Weights of a small mixture-of-experts language model, trained from scratch on English Wikipedia.
Size: 8 layers, width 160, vocabulary 2605, 15.5M parameters.
Training: a variant of Adam for the experts, 685M tokens, 5224 steps.
Below are experts of layer 2 (counted from 0) of a mixture-of-experts language model. Rows are named router (the router's row for the expert), up (a neuron's input weights, with its number) and show model dimensions 80-159. Each number is 128 + 32 x the weight over its row's rms, rounded and kept within 0 to 255. Numbers have three digits each.
Before each expert's rows: a language model's description of what the expert responds to. This comes from a sample of Wikipedia text that the model never trained on.

# expert 11
Description: List-item dashes, word pieces. Hyphens opening lines of bulleted lists, plus inner pieces of technical or foreign words like Peptost-re-ptococcaceae, sul-ph-ate, Phil-osophy.
router:094092123134092101171094172140140170119160187122153126144129115085119139148095121159143105106067118124098130150180127123080100092065109097123112127108109116103116178170123119138158068138212103096142193061167139128162164140121188173136199138
up8:080154123146085105143113142176150127124116116147159150197118100129178113148163109109125188071114115139120126094095142073105133076153127132130191146057105103062145114172162185055126085139149154083107078216177176095117165150139122158162131171
up9:114137100112073083112146086126122106071123150143085105156113132116156150082114075132095153131212147141132116122166103136053124112129069084122177135165093114148159145148110156154158192155133146110142147090063137091129171156113116104080053109
up10:152111149118121076122094124181137177140114154122093087108145160141174148110130142119099172114087174189088141149117157117119170179128116102100151173117127100138153127047198192118083143165169130079136086127190144157100098146158110160133142148
up11:168113159080173127138158153139098132145102168153135163159166121150087131166131168091130117162157135126102127116134163163160099203199169039094093102099138121124198104143144153102027096106161165097078178120154142068115105132150109148181164107
up12:097163163123104097101108121128144113108108086144191166138096123160160171145123188103150133186146084111118131103124195163117087117170121161121146173116081122106158116186125087135105111121109116167105172084175127135156149151144120174174193106
up13:124156146083123046102125123133093137077128146175142121144166138146123070169152136171137120149102129131166108081135115158093090085163119150216050139125134142094150080162061149107199145175121109179139112166090077130176195143094140108097112129
up14:067173156107139142116149147149094133137106135063124161144116181118096082153114161075117108134140079115132074114110108121144150223165108144104147107120113171141075131149107143174111060163099121147049163098122113096107148086152158150149145159
up15:160157093151126122162143124173106158177091086163182121189133200072139075105179103103149183080146063136147122157114122173145147164161140168150126174080091126071139138150123175176129155127137161123084085117133151119118097155118098138123144182
up16:141166104101163131155100099124149081108104092177091136146126144152098073179122128135076124121113072123089162095158131126101109092130159100112197114153075154135100067145101130164123116082099071105137177104061141163133084158105160137154172145
up17:128097144117118164142179166146086071103114110133129143140098186085122129099122098162089108179173129163129139159121147099138178156168154114136136101099123216156134132120162117132141129104086190079104104145177123143128185173069114101158164104
up18:096144147139124102128107088097130167074088168071172063146095142124135083098105171126124139141131151092146167081088099112127159066093046150128184132105093176104142180159112149044141103137089127158053086123165131119101153083123141108162147095
up19:125144119132132103145089094113165122141143065207127160133168147112126049157184127120132110127198101169080109115154087096192145100125075146156096094115121098129108164123140172144106086137146177097071081092123156139078119194147126113145151128
up20:201113161146080138139143053059178136133122137100137126113136112107125138070095156157137145091128141077123126156147134094137183104088133120081084227112130123130140143088124139149121125135183120178114156097153110106188086111136099086126148139
up21:097113141101163163133108095100126124113118096108171138094113132061161153166034109065089158084154126098174121149084187112158145081161108099162167105097145141103171152081164034133144089158132131173099129117195105145118124096135131172126156143
up22:158099157081104126080081184149152107051105126183083130125073121165066082118170165128121159156129154174144124143117167041111145098096166100099105123092106107116102086112135096102158114138093152088136102100141134070137139202093056118143086097
up23:200120141067125137083115125169174122108119141088123146137114142112130158112117220140120062182129078112180131124176140040107098112130147181150094130112128173100116120117145067087165114118124150142108119100137083106136072130135101181156132132
up24:115113135104149144126092117144119088159145187134094128134137201138127144142120146152128154137147201105152105120135109124111123187118116089122113131173163134182123171155160153173162184132122122126133162174092153165129125111133099161141042097
up25:109110164144198081148040151076149145115130109111167091128116093154117135122092180098128104071139130131143136117124120106068064191183143080176098112119104105112102181161118169153178091081115139116114161137120166127147112185128141134139171103
up26:077080115085106087148097132110098167061106122128060143154094124143087100119093078114097103115087071069076132110071153139130201115110144159156093139072141132130185172138142120158088175109109125091148074147186115059167112131086096153165150173
up27:117116148164177109157135133148079152087121131125204122134160143096131107144161116158088207113132125076118160132139118181146076091151087144154100093090114205172108137098148146120100115106172145129133134125140136083109122072173099113069132147
up28:051140054121099178064116123177107158128116073133117144128123150103121128151122086126129120085103104116177095143090123105162147111197117105164117118137143172162102108144151083131098099159125147113128113169149184103149123091167132156153133160
up29:082152149126129144136186029181119148123112163141071105182122167128049168151123125128143088180150139204054198116091142154115140114098157140127140170077208158098105083134090155140163180126106152119120095088165146130097155174134076110121121139
up30:096164110134085144133150114190114117102090143117095144141158208158135069076129102139122167122124140205109149116109174137180172134115208144115158147140135160120171097170207139158066119211108127167118120110151142095111094178160133096117138171
up31:105106162159147112135132145165118165101124132096100083105133101116156115109150180107089105107129106122167102118166153145119102138132160104165118107077157094123127174142107137050184146163160129143154121167112086160078141130135157138059140152
up32:077120131083148117124110138140079181156119201128133164140129129131079142119130154148091118153103170086133122135206154142114125108152175117095098111206158090177135117065083099098146132154142143082168187124143129092141082110105155174055174123
up33:049113158123083163117119106149093150115128152121162124125138148139063170118111141132080123182149126125090068108024097085134140194136095146176135151129107158131121112098082133148136095112123098100110145146103145146121147149183103133131146097
up34:146126150113171167029118186118133080178117139088170125167116097112139140179155141093143153128192125123091177129148141096182152146108108114111128164108085096192109149108216066123156087162144162073095151140150137130119099150108111114117171160
up35:172125100158155203122133120142096111074111071126092041117096131121061105162126080142081119141089092134129115103132146077167127110195179094186098121114130097142093129160102125158141156129151117085105082134152103075141108102079113128136110190
up36:104167114112097104112132122105082113073150146212172132060158119116166091105143107133104172088181099173207096114117156131106160119141107143134154195113108115084093071139098162134159133141112087081134130086208120085151173128121113120183201131
up37:140172077157054082093175062141114163068112141174147088149133146089146144118082112106127144099170102121081119089143106162114082142121097117125206143134154133116127096075136179154098042114157144148114132154083132135126071203158156144075164132
up38:154115166072140094088098159149100173143114164172123039143149151161180155160172153133147165138114131101093143112138130151130056129106129168129170077086137198091161194124125141128081120192144117136148147126080142077140135126114158129082123078
up39:169110130164174103127106085191085138110099112103134041070121179112127115126105120125066144104112107068166164149150161099106052162086135081118163134112151162158097138144064157148129109157136190116096129153195101163116119126121145195127107144
up40:145158138149087123122131082161110133126128149185104120115141122126088081104127175152127148123153105189176142136118148078101092137146149168174081109110092129156130111136115095067163113128156146184049119174089165183054145053203113182120052085
up41:086122139185113151039127147145130167158139113095120123142099138162126088146111145152098158120161102101103087142098122091119106059138106136179117133171122136161168160176125031174160089221140122078128139142071164130079192162174148116070131125
up42:143129072065111117140107162118167091201108084078052096119135149096133175105182091108121094107140119113135136109152153073125135153135124171114179097114109105161180103168143114125111106158120124058176111101155136120113081156158199151083105121
up43:113128177101166182149112130114115118164099209085176074142159116085146137144099152117142090086124074132080137108070125065088161139138104158132136154133092121120120147144106074123152149194104111107074114165095161107152151106106105140166085082
up44:142185079140069123142118159173159145145115139101127141171128116109165079165117091084129134123148170098124088145098100186124118086109172068172080201081112195130121164129104088101142096153096119096095082116152100157144090125148115196097131110
up45:130105130127101159154083171143171112056137122180081133121122144208125149108111174084124095117098059108155143118097105113197153155148192162205156133057132150112108156143107194135148189158094131136145117133125125100131147136184110153159129132
up46:106146110089145094115148113146126150103114097096126155120110165169091135086071066095106128130097115179121080168118194116091132130134164115208198157060134139118124067134139093072126107134106155118138137094160126141115128077109143133156206066
up47:125132135082155075115170105116158095166099100106144110195101157094135100119146169130160132135131136154161105140086114204119138110147105126135141116098141148089132151146141064181115108192161180151176125115060123165122116174102194120096123097
up48:111147172112196159126031154132107109157129157146107105158108154109108127144153173119155117146107147165160153108167142156056092136096116185171177193182180101069150107122118116106113126135134145089155122157154124118109102104134183145107073134
up49:110109085077115157108124146105148124121122131129167106106107112110119091123134103115050123160130099155110113089127142109192094105123102198169118108106084131110097138105134137037155167095132158101130067153122136137168164132126119120166124118
up50:044146108138113076120103168078100135099122136115079170120112123154112093165176094111075090116168062186117096139126159098173171079167133153198049135064087124144164136129105139142099115207111133084089090113143138152131125121140108189156097083
up51:157159141125121124136164115108117171191112163142063111201088156106158127068177171113146151076109157111178071111167092155092145177123158108124128163164108115112133113101130208113125096118175126154100038083115134082146145198140130144083156151
up52:113165143096134145133107154116147126124121128202122150140151174097104124117135079137141175116136085145159083150123094121162095182113165127122153059144107158152173129152130106121105122152146132075124176161115138187057101056163131082089103191
up53:203134104112102142124053173170081143143121130154110148180116126075101131173145139168172112101172127077129133103148173167114113089148122123107160146108197125119127147078152104114090138158140126070092192171065166117083122171065153199148175108
up54:072102105090131098128175134137099120134130179163123142145077179170123182100138165146149137065147106097161100097081122186139123052101061175147178126096110187099114141140135108144153157128116134153142142126094118158150158060140175162099134128
up55:138114164116138118092105177064185153119114122120138097157169111206127154074104185156157162105085151036083093107134178148154101150098066147219112109121156129176224128068109148118197183186150131146091134132116134130150126068137105107133151126
up56:086123164104106119126123149049130108155102055114154105091112093108154153077159140142123137135155061090117094174125127138132150126138151163100159168141030093177110163139136118103160164128173126196107183107099153076096098121146154168168213096
up57:146118121161085180136149132146179158055143129161144106113145163081102130114095091105093156127119116078069081151128097091122129067105158125124125160132139150122175070130114182173116133109111091137129089072149137057052119087127140076092083156
up58:091166143067120105088160163150148140114091120161159090186139162079114146114071198120148161145135036176115147123041095051099164113103123137179129189118112127104197160128126151127095135135104126169085073165182104116126079096092147187175115148
up59:188065129164097096146140137083094140094110100169118101169135192128095152093104146140145155143103135085133146117120157150171132181071098125133133123120108129084086096122140105057185142114168152100127132120113083130082152099122097158172179124
up60:145167115103173108118157153176120097046120176139130100133164118134174104000079166124145106074119062109138136126138154117109065126084080131152093175166082183159130106117193189096159115138152122117136126151080115138137121144126146083107182109
up61:162243139095113126105071175122078122158117139144125087168158127122165154072152145136166097051149178141140154106107130127210130089148123154155117097158152176164083158152150169150119135120165126055130150146117118120105146128087095117142147137

# expert 32
Description: Name endings, table pipes. Table cell separators in sports results tables, and endings of English and European place or surnames, e.g. -ford, -shire, -ington, Budapest, Robertson.
router:084092107085124121131167139091155132173126146089096158181137085176128158163120059109090128079107166113131132100163147094159124170094160144105092172073168101128159167132135155124120189069126178130132144116200191125138135137080121136145176042
up0:148137141103115124125170098158135151094126154206101139150115135176177094090188106079076090145167149178144125168091173203141117132116125069087153097133130158168152110036164097131068127120139172146089170103080144146115083113147135114143114129
up1:100217136096155158081098065106100149129065154171109131183141193099138128089105172103115143107137090131112111138101171153090176050171095101131126142135133185168153100121095183138137128149141105109110153131097108100109127091184126146130133125
up2:107130111171177147113110120120073154149071155149139141168140152078098097121068091147127144042089156120148143139135110149138169171122146153115096104140140141140107146153161145090078113112174102092105100204087148129117110070152035165109195102
up3:133147094135133073033114090126156178169124125084110130191105121126133155113125128063189080099174188069136130163149105131100143161086140090113153129169153174125195151080141092121148133156140159138158093182167140147087154046160141097084112147
up4:128123139024118068187118153120135122061101171118061111160128129113144102158120128118186136072154136146131126072150170128062148106143082203159135122178126161132166084119123130119143103138163052126146088141179071152144131045150152162100134078
up5:170144176122130089126077159089140114105096191082178136100135109069112105160116103082144149131164130127093159099092102175148146106101104120159109133088147141124101154173121181073174107128153128165108106111073158084165127114060120204117178159
up6:090141155129071167048073143158099118136112104141104154157091163135141070155184163146101180071189098170227138142126133122174158071113139130137062118135131129125110096069143131114140164133107184148121118153092093103114075114115125116108142090
up7:168086165137127142177124142114052131072104109123113152138108101095138063117151096126104111160161153089067151137143141129149099144139134163136153125156089118149155118137134175147185121124114154078146197129166088023104152135083091056113144092
up8:149122160085149102123093109136165173110098076172164098096118142101139035119155169161112190127157092151100034144108096093077114157087153099138124126162101113164157119173147152094121161184122119153103098125151169064084099132164093136149103154
up9:095124107089115126160137128140052128059123097163138098143133150138102084123123108050114151088121095144115132159110133102094128183166158111143124122097124153107164152153159157094126158110127094182137120079172065061130117096081111140133096085
up10:109090170160133134133129159159124112135123133163138126114165153097155150144060134123149137095159107136131138172093189107123099103115134153095174152133131145125178132118169122103134133179121187153172200099134179152019120177122095187105151181
up11:097133100100110102121093096188171135127099112123134146171182133148095125178154078090121062173170103100107146079132170100143128178146154100068095174130128106146129058115100205104142106160133157117145185124152175106122111122125196168153096117
up12:130156189067167083176066130149088150095101183148159168111143161186105161119058138102146102099094112089106183137132152117176063102124128168164103119134135181135110187165098125156141158127138119055136083084115124101139149165132088141145123097
up13:144191123107118127136138157123147140128115127084132150152131110109139131178148109101100105137083100096096093087126109133128127144102135115158131115138081201119069118154128098088182063136114120135102118118148109152088117172129162126082178041
up14:106149129120117098119139141154077181130126134157108153170155161147130106088146187146102090075124132192116117095121134170176189138166100193101091113113111139120122096192146090147120079093145066068171123088097095140138118104156172104247149085
up15:128156173174151085085094141125159078127094125141122130167118152100132100186118117139124082116068110088113195127123105131161125120133135162098151143128111116105110162118135205147155140157132105060099145085128165075111167156108095147144133180
up16:129116135168175077140128146132076054142100085150132091154118162158101139130136118116159135102081103142095128136185123160121159168110114102136124094090046136126118199141135141080116125165111093067145158110154118096126129122141143179111152101
up17:089053172103140137127112110121104076123105091136173163158111176156118139124090107158124105099162030144138171118047183153142170057129156116148148139113143128142127139087140125117086156164117079081134141124109144125130154137165127186160090108
up18:110140096117111109167101168085147140115116123135160044117151153150124135169109157157146114129116166156096067135141172116142088162081055161085184132130068139154126115099070165081122152122123066175137119078161160130156074124182139132149094144
up19:147151119102160141070156069104111167118135134066120140128126143095123061098104164060091145144147182193069099192124101161088161097158098148125176128171085159145142078097189104174135095151139124103147093103097089109137098169097071081117077056
up20:161137141148144165137130114086132109091113123099158115095144126140083138138116175104106162088087139114101131163114129093147140135090092077078077153116089150154151104060079090164131101131134138134130141135142144150140119121105088113092107156
up21:169187130097152126097127103137118114164115070102100107199087129084151157102094169130110094168162150115149164073091133112120165085101069187147196185145134129132158092173117067174153151160081142147131088152166128113124136125133177125190104105
up22:118101137088110075094137098130135187083116114186138128173058106119063118156130158098134111174145140128175155117138134032121153187160099115093139198108113140093134112196094145086103159113149220122093154138159181115124107163082128114169166095
up23:108098114117142107042099146111159114153136107077116109155126122025143094115111197110114146109133080100216165131153127121153108087133103126164111148073115130147114093051132146108144133127128101151125138145115092119084087194114106136203106130
up24:103151110127120143121114114166130111134139135111144119118167146163101135146148173078095127149093168169135114095142105114097163158136147184156122165149165095143136166183182172080084112125165160161060113158167139115124165144199136179204124086
up25:108138164118137109123123139121158077151117143118135153133134163141120153146110199078089117100084087170154103116140204101155124207082088180185082088132096094145146117146131180122093076144123158104096155108159156059157139162116188128175138114
up26:108074117072164077148101114118077184085105099109137131159200107105060105124126123128162190114093102086102165109108125169128085133146162175148108141082100163093124109156119174119131116132196202115124078097186107081145125146119043104137073121
up27:169170144145116133083124104136083143099116175109137135134116141113136089090159160105147068094140069100073127059158111126154128094123107142144171081125145126098070166127167157122113102135137128030064074174089164130084100069125119138079119138
up28:093138134149114179160076108141134079103111128161121152133138151076114159157136072144163117125130150069096138130124171086081147129097123155084221121083127144055111141169127155138137144171101115157128116099175157139116199190122152150198177131
up29:107162142158132031131128107184125071104095109153152174164115128151091126118117140057148151193097095213124159123069104147072201132152152126156163169100175091151138084170148158119138152126133155084088120174129146070129102117129114165156158102
up30:091083139136145130087139143170139105101115099145116148206250148122141091108101106112059095147189121173154123111075213050102112143112168074092146173086143123150163117082180064114070108143111145156123160160170174119085126189100200145116156133
up31:114109141126139107064071160081170111138099117127113134132137118099083213164138130140136127152066112062151111109099152046131136089104067117140038150091120106094124150131126165134103127131112158130097147097153158149089140160140123147181122159
up32:105078125195111076144158127119082167127091144188095117135128150071130121085094175142121132078098166161141150160141178080109138072174140104117118136132134079166122166127132125122090109106156136060152122145156169085121077067170111167134159056
up33:122140124141084123151083128083143078096119117121155145134100121167072097142139146101066143120141104148055102163130128117125105115175168164151119146207100102144161102192121144139107133115140172129111167167127129058161150131145101116105164172
up34:135125174114088139199162127065131097149123106110132126159137115113088161108158093063146130067170100136111161109137109121139094115094090129112121176148083116204150193095128138103118067193109145073127071094089137182132114075162096174184080149
up35:147122084115150154148091178192136192088127171132114168134101132091119139158182110084067165152128146101065113136097138139144135154130146109135169168098136148130121143151144098111132093126170082135113118183149135108131097128088138126113185155
up36:075115194145143168089110140128145118125123171157141178134107142137041110161158162068117078168173112161125122187158138090116095130165122155112115188151142098114137132201115175195141148148087136110095120128181155130135132139160137123125129136
up37:109126155112135128193114118118082154089094104137180170145087103151131080119100125135091081119104046074096173083104133155104129180130142114119148149106067164149151088161113168123061121136174168150129117124156151171117149145118124185107119125
up38:113166127050174091118116107114136161159089190142149093159181112113184156148123166152174184158098136082140154071133122152141102103153133188154110145090084141115161129097156175050100133212171145106112113116081161102140127174118137134109168101
up39:183116117161112095120132136117149127145110133106152099110115159159177051091158164130136159115118164136096127155180145108107134109140085130117098194149090131156121125115137154052095147113144154122132131140095064113171113111173129120176166137
up40:137176165063140150094137109084145156078106139168146119157160118120092197106116156162111139124127082160134104079102160108101227097118129115175183168129127111144098165124130101114132190166158127157078105128133112141196127143128055182168156145
up41:184114165132141080149128128083143151168123163109108129126147134127163110145129093124116139161131085068091136107133181060113149108111122161150070155082067111183098126184106108124172149161163094099172191149117062106124193143113145141109190146
up42:104103085109132092094211098156047135086089137174158087085137154073121169088124135089091122165156121151152140164046153120143060147147102117170132114146107194121148166126082128150136100105094131113135143098117107140093091184181141124077143102
up43:123104136147088085154141097138160132143103182186116108076143140093121137170130141118109093099121096059065094122070128080144112121139158125187159155091109088110097123115112165119096145135131155119148119145118063062140165178123153156154178157
up44:192151144127044153161116182110128124101129102070113136127143122145174103101137068121097056069154129102086081118137166146133158140109170116171125127063105157053107174094126119131140106133145081120136168115099183148124112158067136113142205145
up45:097095083059154096140149107148142107125095183106140144172146112132095132160138088085106141148152142113157144095100127112175179159166110120150149074091152097091172098102147113048153153155099123149149137059140158145155187167121066177125146110
up46:127152115091208142193146104151160134027137095103159091121155167127079162079087174128185120113091153176085128134123171094105170153100093153175119139117097166132138094093153131113142106117123136136129170130123170144086137120144155111131159161
up47:140167112100077116162118151134107051098095091182099141225126121178171117157144102131137154117092057138157154093066127116075114156101120167128136117109086159165114123141162105137094104162130153086103148147138137154087155154089150131124123070
up48:076108085119176132093081170152119124146121127135139141178124145128092084161193133203142194165111110130118090052173163112012115133081098206169137100168128160125122144118163138123158133173112138124146181092157162100122121161124123117116161154
up49:108081135132110183080102104133091173098105182101158096081148157129127170152074112186120131069138125110155121152125098130157083123135097148138099139099143163119102192118147113090114159132187079162146104078140135122114143122124119105107177104
up50:103095168093159188167119132067108149149086096103140111170128138106109159117140108152114112148201080058155143135119113135057135125137176133144140185146087199174171127119161124058123131125142090127044152147122143124074073124126121089152159124
up51:150163075129098158090048135160138106139097198113117082134140119113157135128135148060081098121116115159086130172156119131141119092165095094090166141127154108119076153178092088118106117150172116120074108122157132148176130120103164099174135075
up52:050164102102192156130157122162126101126103179112138128139146130163160088079128158101133101091107100160130086114082076111102143156143120112137093091073150179155135137116109178167122147132100193116131144143119156138116134101131181124073133123
up53:112146118100124089141106117114138167164094117105119148108202147124083146154120139149157128124118103140153106068129162083115160190118164082171134150119132122147198073105178128123130136126148156055123181165176126158131165122160167193164106134

# expert 3
Description: Hyphens, dashes, slashes. Hyphens, en dashes and slashes joining compounds or ranges, as in Greek-Catholic, two-week, 2020–21, Branch/service, plus stray capital letters.
router:127123135127158142096088079099067112158118157136142089125134117069144114116122122122147152161193130093168177127107061147097123117124122119078074176174085099073106195181121121126173095130079102150102161193097168126179069145077129164162117107
up0:138165138072155085177105098171124215075101154179155136117168126088151143187129149121077128162161139099124119184119128112093114151087109180146085150134105119123106153114129179085093118079146148122107158070084152175102194118126114154059158151
up1:114189144143165103052126145095111119076114135139094165134154161091067123092168121137101150118104165142137072091152158124111186107126126141127062151168124112141145093111087183184134140136143121136051139161113105124101146087108113102106143128
up2:179136150135143158114137118200113150126088115104058120183089147086171101165163150186111080029151100161106141138119123128179112135165099154139088163078121147130163132128134144158106115129172149158119156068091103115070143122106170176122158135
up3:104157142125166103082113139086135107160121108138130159159116093102116075077161147103129081117112059140142088120160121123101168145143121162153141118132182121139132103099165097108119174139099136166131135107136108064099134114144119129106099149
up4:150168134111177081136106183164139110110119140137127154114146154178139191057175109040045122116090131156089125087156106100192183134175129092187121116147096154136116138147104160160151127161109128133162095135112170099131117147131104117084155142
up5:081093147088092203126090117132105117138122174148134110139113200117111163128138124179147115118111108129131130119083192145127126168131096181092181131136181137096198154115133185118150183175131102109112155095123138120104144153146097103145073137
up6:172129144175120137110143140069137098134115084140056141155102122096151092105150153135113088097162120134159107160165114093108157088132130175150054124107109135132163110139136157107133116114133128124145105167132122135111091104135137148140132146
up7:153099130071130125109113100087129091143110067142102067147125094087107189067095127074096108150109118075109147123075164124161085148148141182095150168112072135140125156082128135127114165099106099099124167102201070084112165182129127098124115167
up8:126155149111117143122165154150161070110111157162089145193140123160114135157145057104071135135059147160156116129115138078136166109148148188146131177089077150102093115084137092110149079176153192138159100169108091127102133158063155126141095087
up9:117094135078168127142113059090112118047109144157106120164147177096097134092122108191152123154089141099164119163086161149147149095224132158110182111154079150192137103120156192133176150120149128111098161089090058096095120141139154131042140119
up10:152063118064095138116140106190127108145103122197122088139136243112153056144134070197139130142150162174122132137149136131127129082152155124149132150166077123124148108127123124095093129175152111105150058150144079160114115190094131132089075141
up11:118101138116116109138139097209132126151111138115077115152130166104148123103089134163115115168170131070114158159093103064092136150110156158088133092153103165106156160163121148166155123135174162071153175132169111122122139171136058140129204151
up12:171185197121121103116085102176071191136113205160157103114127131138130181165119153110109112141147102120102153163158135094112108103174137185144141101073059133123159143176102149180096115121133140119094129071131096126135167065122175148126148094
up13:054121159159165109084158133089110095102066195082105170128140129079126136153161122149111063149060147113100164171142092131100088150109124174136074137090110142043122103161152099117163163146094172144092158097144104117162135065133095127154177077
up14:067118128130129089151115113110115166151101035084147118108121173108101136063073095076102106172169123177118088112116130088072145149105168154150159107128130135148111138169148148167096125146104131160038164119131135164093116106177129135169127100
up15:104123117146155166126151168159172183099118061109117180143077121152161096141110096132117112088116104129153126185130166098099157177125137179150166123056105171109078117123148120155140080129168088155089137115200111118132125169116151121150081161
up16:099104058059123104139133139188145114083095157185122126137087174117084088162147172141164079151169123146112149137130106110102111125069129125100133153152055162094103116094183143086143086116105097133150203163131147102139142149209151080080092113
up17:109102165117170156164118092160132090102107055117168153180137141125081159115122147176145091091160060163174147129144099083143167090084161131131172095136114120139148126095090165108072169101175131154131153118146135165125142139120137110081153103
up18:112098177166099172164111119113128131133115092168149151171111127135111147060103089145152098159149102128097130133128096153140117120111121152126186091143120126119150042132122206112076144114125119126173076133105136126150174090120103140169136129
up19:165128121114096179124127101123128096099134106111094090121127199118134092087127086132064145111144138199041096145127160162179135136117133117142180116123109115125099120160154117172169165179140158117178114155108172102165150119131104117161112095
up20:091146097108176082115120084154121128115067144115150122149061092142066113094115163111138204136118154067099135083114116135124129161158102130095155153100100123140173174083078141137134117113168136108105135104200075131092096144076109188080154154
up21:132117121167068153101095118164084199164111126112131152128139129132128180087092154134106110149194106121095051152153108174184140121059133182149123122123107144149163130140134185162156138123115168169163112071118128121128155139088119173164182099
up22:119101083110087128155138110148152087090112089198124193162156129072130151134067097110112122107111178195140129109075145114105152158050111135150203097110129139096101088146161097080108129151147159121182102139136111108139180121065149103192122118
up23:172125203185141102122126100081167119153115121110167162149139107135098108133164098194147156107110045128139155156173109075138118138159181175162167132112142101161119138112166181066140124144194147142082134150131135115127176094153119194200140123
up24:157165074186104143138089118138091094098140138141149207110175197114121112169138139107108134112130163110187113060122152137132222085098120134113099127140113110185091125160100098162132145090124110087116132141092172114117077114123158134121146101
up25:188131187145178151182092183164087116163105100139117137134147138167084110171120175134092063102120084072047121134100142100154086138210111115170109178123143127122154169125109129142135142117146131082077117144130163124115145119104136107137124122
up26:115200161091129144120095155084083098120097138075091097155173128131098211096118192116120143131095106120121151150121139154078137147157175185130149130078169203138149090110138154140160097116113130126102154082192130096126141181118150144152097189
up27:091178134066113099089094136152123084110086176131086187166137180114091160124173164150121182177158134078142099092115085136146187135158093153123158118122146125116096116156058155179153079102128145118164172107133128130172087111209096165171160115
up28:088121161118098087166113083104111109092123102150097087123125115116127130110155094170123108133147070140103066117159145099111123127176103175136093111143114154165144183155134195158136163082121066147145123062109148059108087037126149119169130092
up29:140154129165113075137140148131095144109108159087119128151141165174147131097072164091143135149061157137095147140123116114143151074147144087109084101104107149173179121155174187126143181137128130085144068161137112068171108089208140152095117097
up30:156111063139106067144166158236186107153122055131126180196175140148115110132172081159132094122110152123150131114140092108116189131116147063138111116169152127152075174146151107177123120112179146096161101121210154148116153170150126128128136103
up31:162147174178142133137127176190157138172115157167157093147137108135166168094096154100088122148150096104138144154169133139061099117199105172138110109095139148071122176101148121046152112117149157114103115134162135120109170134071074186084137090
up32:086130101138101118099186116137149083115122163121158145128186114152151137120189199065062174114138155089074155104155160131122174088123115114147066175140175123177137079083070102112183157119164142109161121110090112158152117100104121144149187135
up33:075125159111087124171084148168112148154121169090138112132136110146096179158093118125144103112130082106035150126131177106099148193120102150112107124134158141123111177147106159075135090117203134115122093118141201066122123147134079170145160135
up34:149138171121151139122172146111104138153108132179145089140169094078157100115121114116118156117124124150143136175119156140129054079098105083130183156114122100153143148115124078105114149226133131103063118140183116136137097140125070134121121130
up35:108064141116129107138121087137089125116116143179145088144080137098052112141159106148107166124182045163176118129083115118173129122184120119132186153164130157152085144074129156080094149120130144102099110144167109074118105145079144103127126109
up36:055178144182034165131121098054140082157121138136202153114091151133106092144139095139092089070147050149115142112148117142142169123119123140128130113096086122123127065145152143113092128124150089097105117086135134076122134082140120113099140144
up37:118099115199142132151128102068138166103156188146118096117155139131088131132098150122146104085133103149072090105154146128090110173095104076107199113157068154107144117136148138160080128155183099099074155150111115087140101156122152095096147072
up38:089117178102175122195143131122118142132068168122133110194096134090103118158155135105123112137144084167129144158109122109094065064107119186176109165086126135131096130120109077118113140207119174128154160026142124078157146203114127144078084132
up39:136192152136067126100098124163146122166104131144158120150173164125134123075110092136119111190173088172118105115170185017109159121061112143135145159145116121137088131116136131128163130120073105125126149080112160115089098167185152166144162168
up40:163141158109129123063153148168098139132107152163154136139155140121145120104145200048126123115088156098106108109118152130194103108194137091173104136088184114188153131102136071110120142107105176159073091124134179104127114184097080132135111107
up41:089103170111129065171165155155133135163114130196090109142093128106133157145113115160097185078090145155160089159124126103099115114183159120134105167070085096119139139157104178084121163198169135147127124117131118084103176173146109158115167105
up42:103115114082120119079099093099094120154118164055122139119152114058110162132116120063100170134152087180116169156131093101171137137115090136152150099137124165154172144147151115146097088154153070131107116139115116148059073107094110145107190093
up43:136092176137049143157120102124129090126128168095162119163165165128105117126186147125129093083143127127061103105069124097198141093143105126156079145135078115113127126137133137104080086137121073128093157106106206109156154199102117095134075081
up44:044141150050128160154172205088102129107108086132136142132172140139133132127142162123067090137109103081139075114105169142110122069145159111122079160090120182127150176082120094098104055197104115172103139127142145190126130133092125155067145092
up45:117102136128154099165097115091161110171116105085134066130130106107104167129116173111096091130113115104135112033146112120133081125120158178138185107045116097126087116111140132116087169131162137123084088175157151070161153075155139112192126151
up46:167147164107090182079100126156171096141112147176098159200174208144121163113157097169129089134142075088119090132133131136115116149148166139152101135116089106119107113092180122096185172085136167174113129113114165108130204099137088200131120116
up47:111088103099081079133124093111120098086076104156113106123095098112123189174125080076137138139137070121159136036110164131081129134084102159093164101106136104123128113118075090104100139183120187087129144062177111099152178112091173113155056130
up48:162147080112105150138094111075132080084110172128115163176160184108098081163152102118083152145155144065130076022135164104111153108123111171128094135114082098106066072112115141131136163121131168111124156112110106145155137127090174084171171077
up49:080199091120176105111113118088141125077066148092176100169096126150112083153146173065124139132121113130122141153108113155140109176143074119168144162095110173102102132126186083102149088118106199129118111120192090151085142079141066139140126146
up50:120078093100132141109142084139116138079118126169178096090094164110057156131098129105074144111145073184124135149093120075129138095128129197138126106119112122152191131101099077119107135174134196141121169097145193124134134146143168131111147085
up51:135147083143119174151169140129130146068137165115117150113101168133123112160193113117131168073128173097163115124092108089213140167129124103162180171185115170092169135110102132162096124122162064143114117145128107128129114170159207110129149107
up52:128093128144195145106136126210113119116082070158125124202116169125108123080149102121125114076153165119156132096063142171120111117174072145230204125168168183114142143131135126131052160155129165145120129134115140072106153112131116143149094175
up53:116097116125090130180087133134124130119113101079161112152172101113093172127065128098141082087123129096114140076110132136126116143173095115115130133133135113121115177105155181131032091131208125115127153154127128133121121152150153084140199152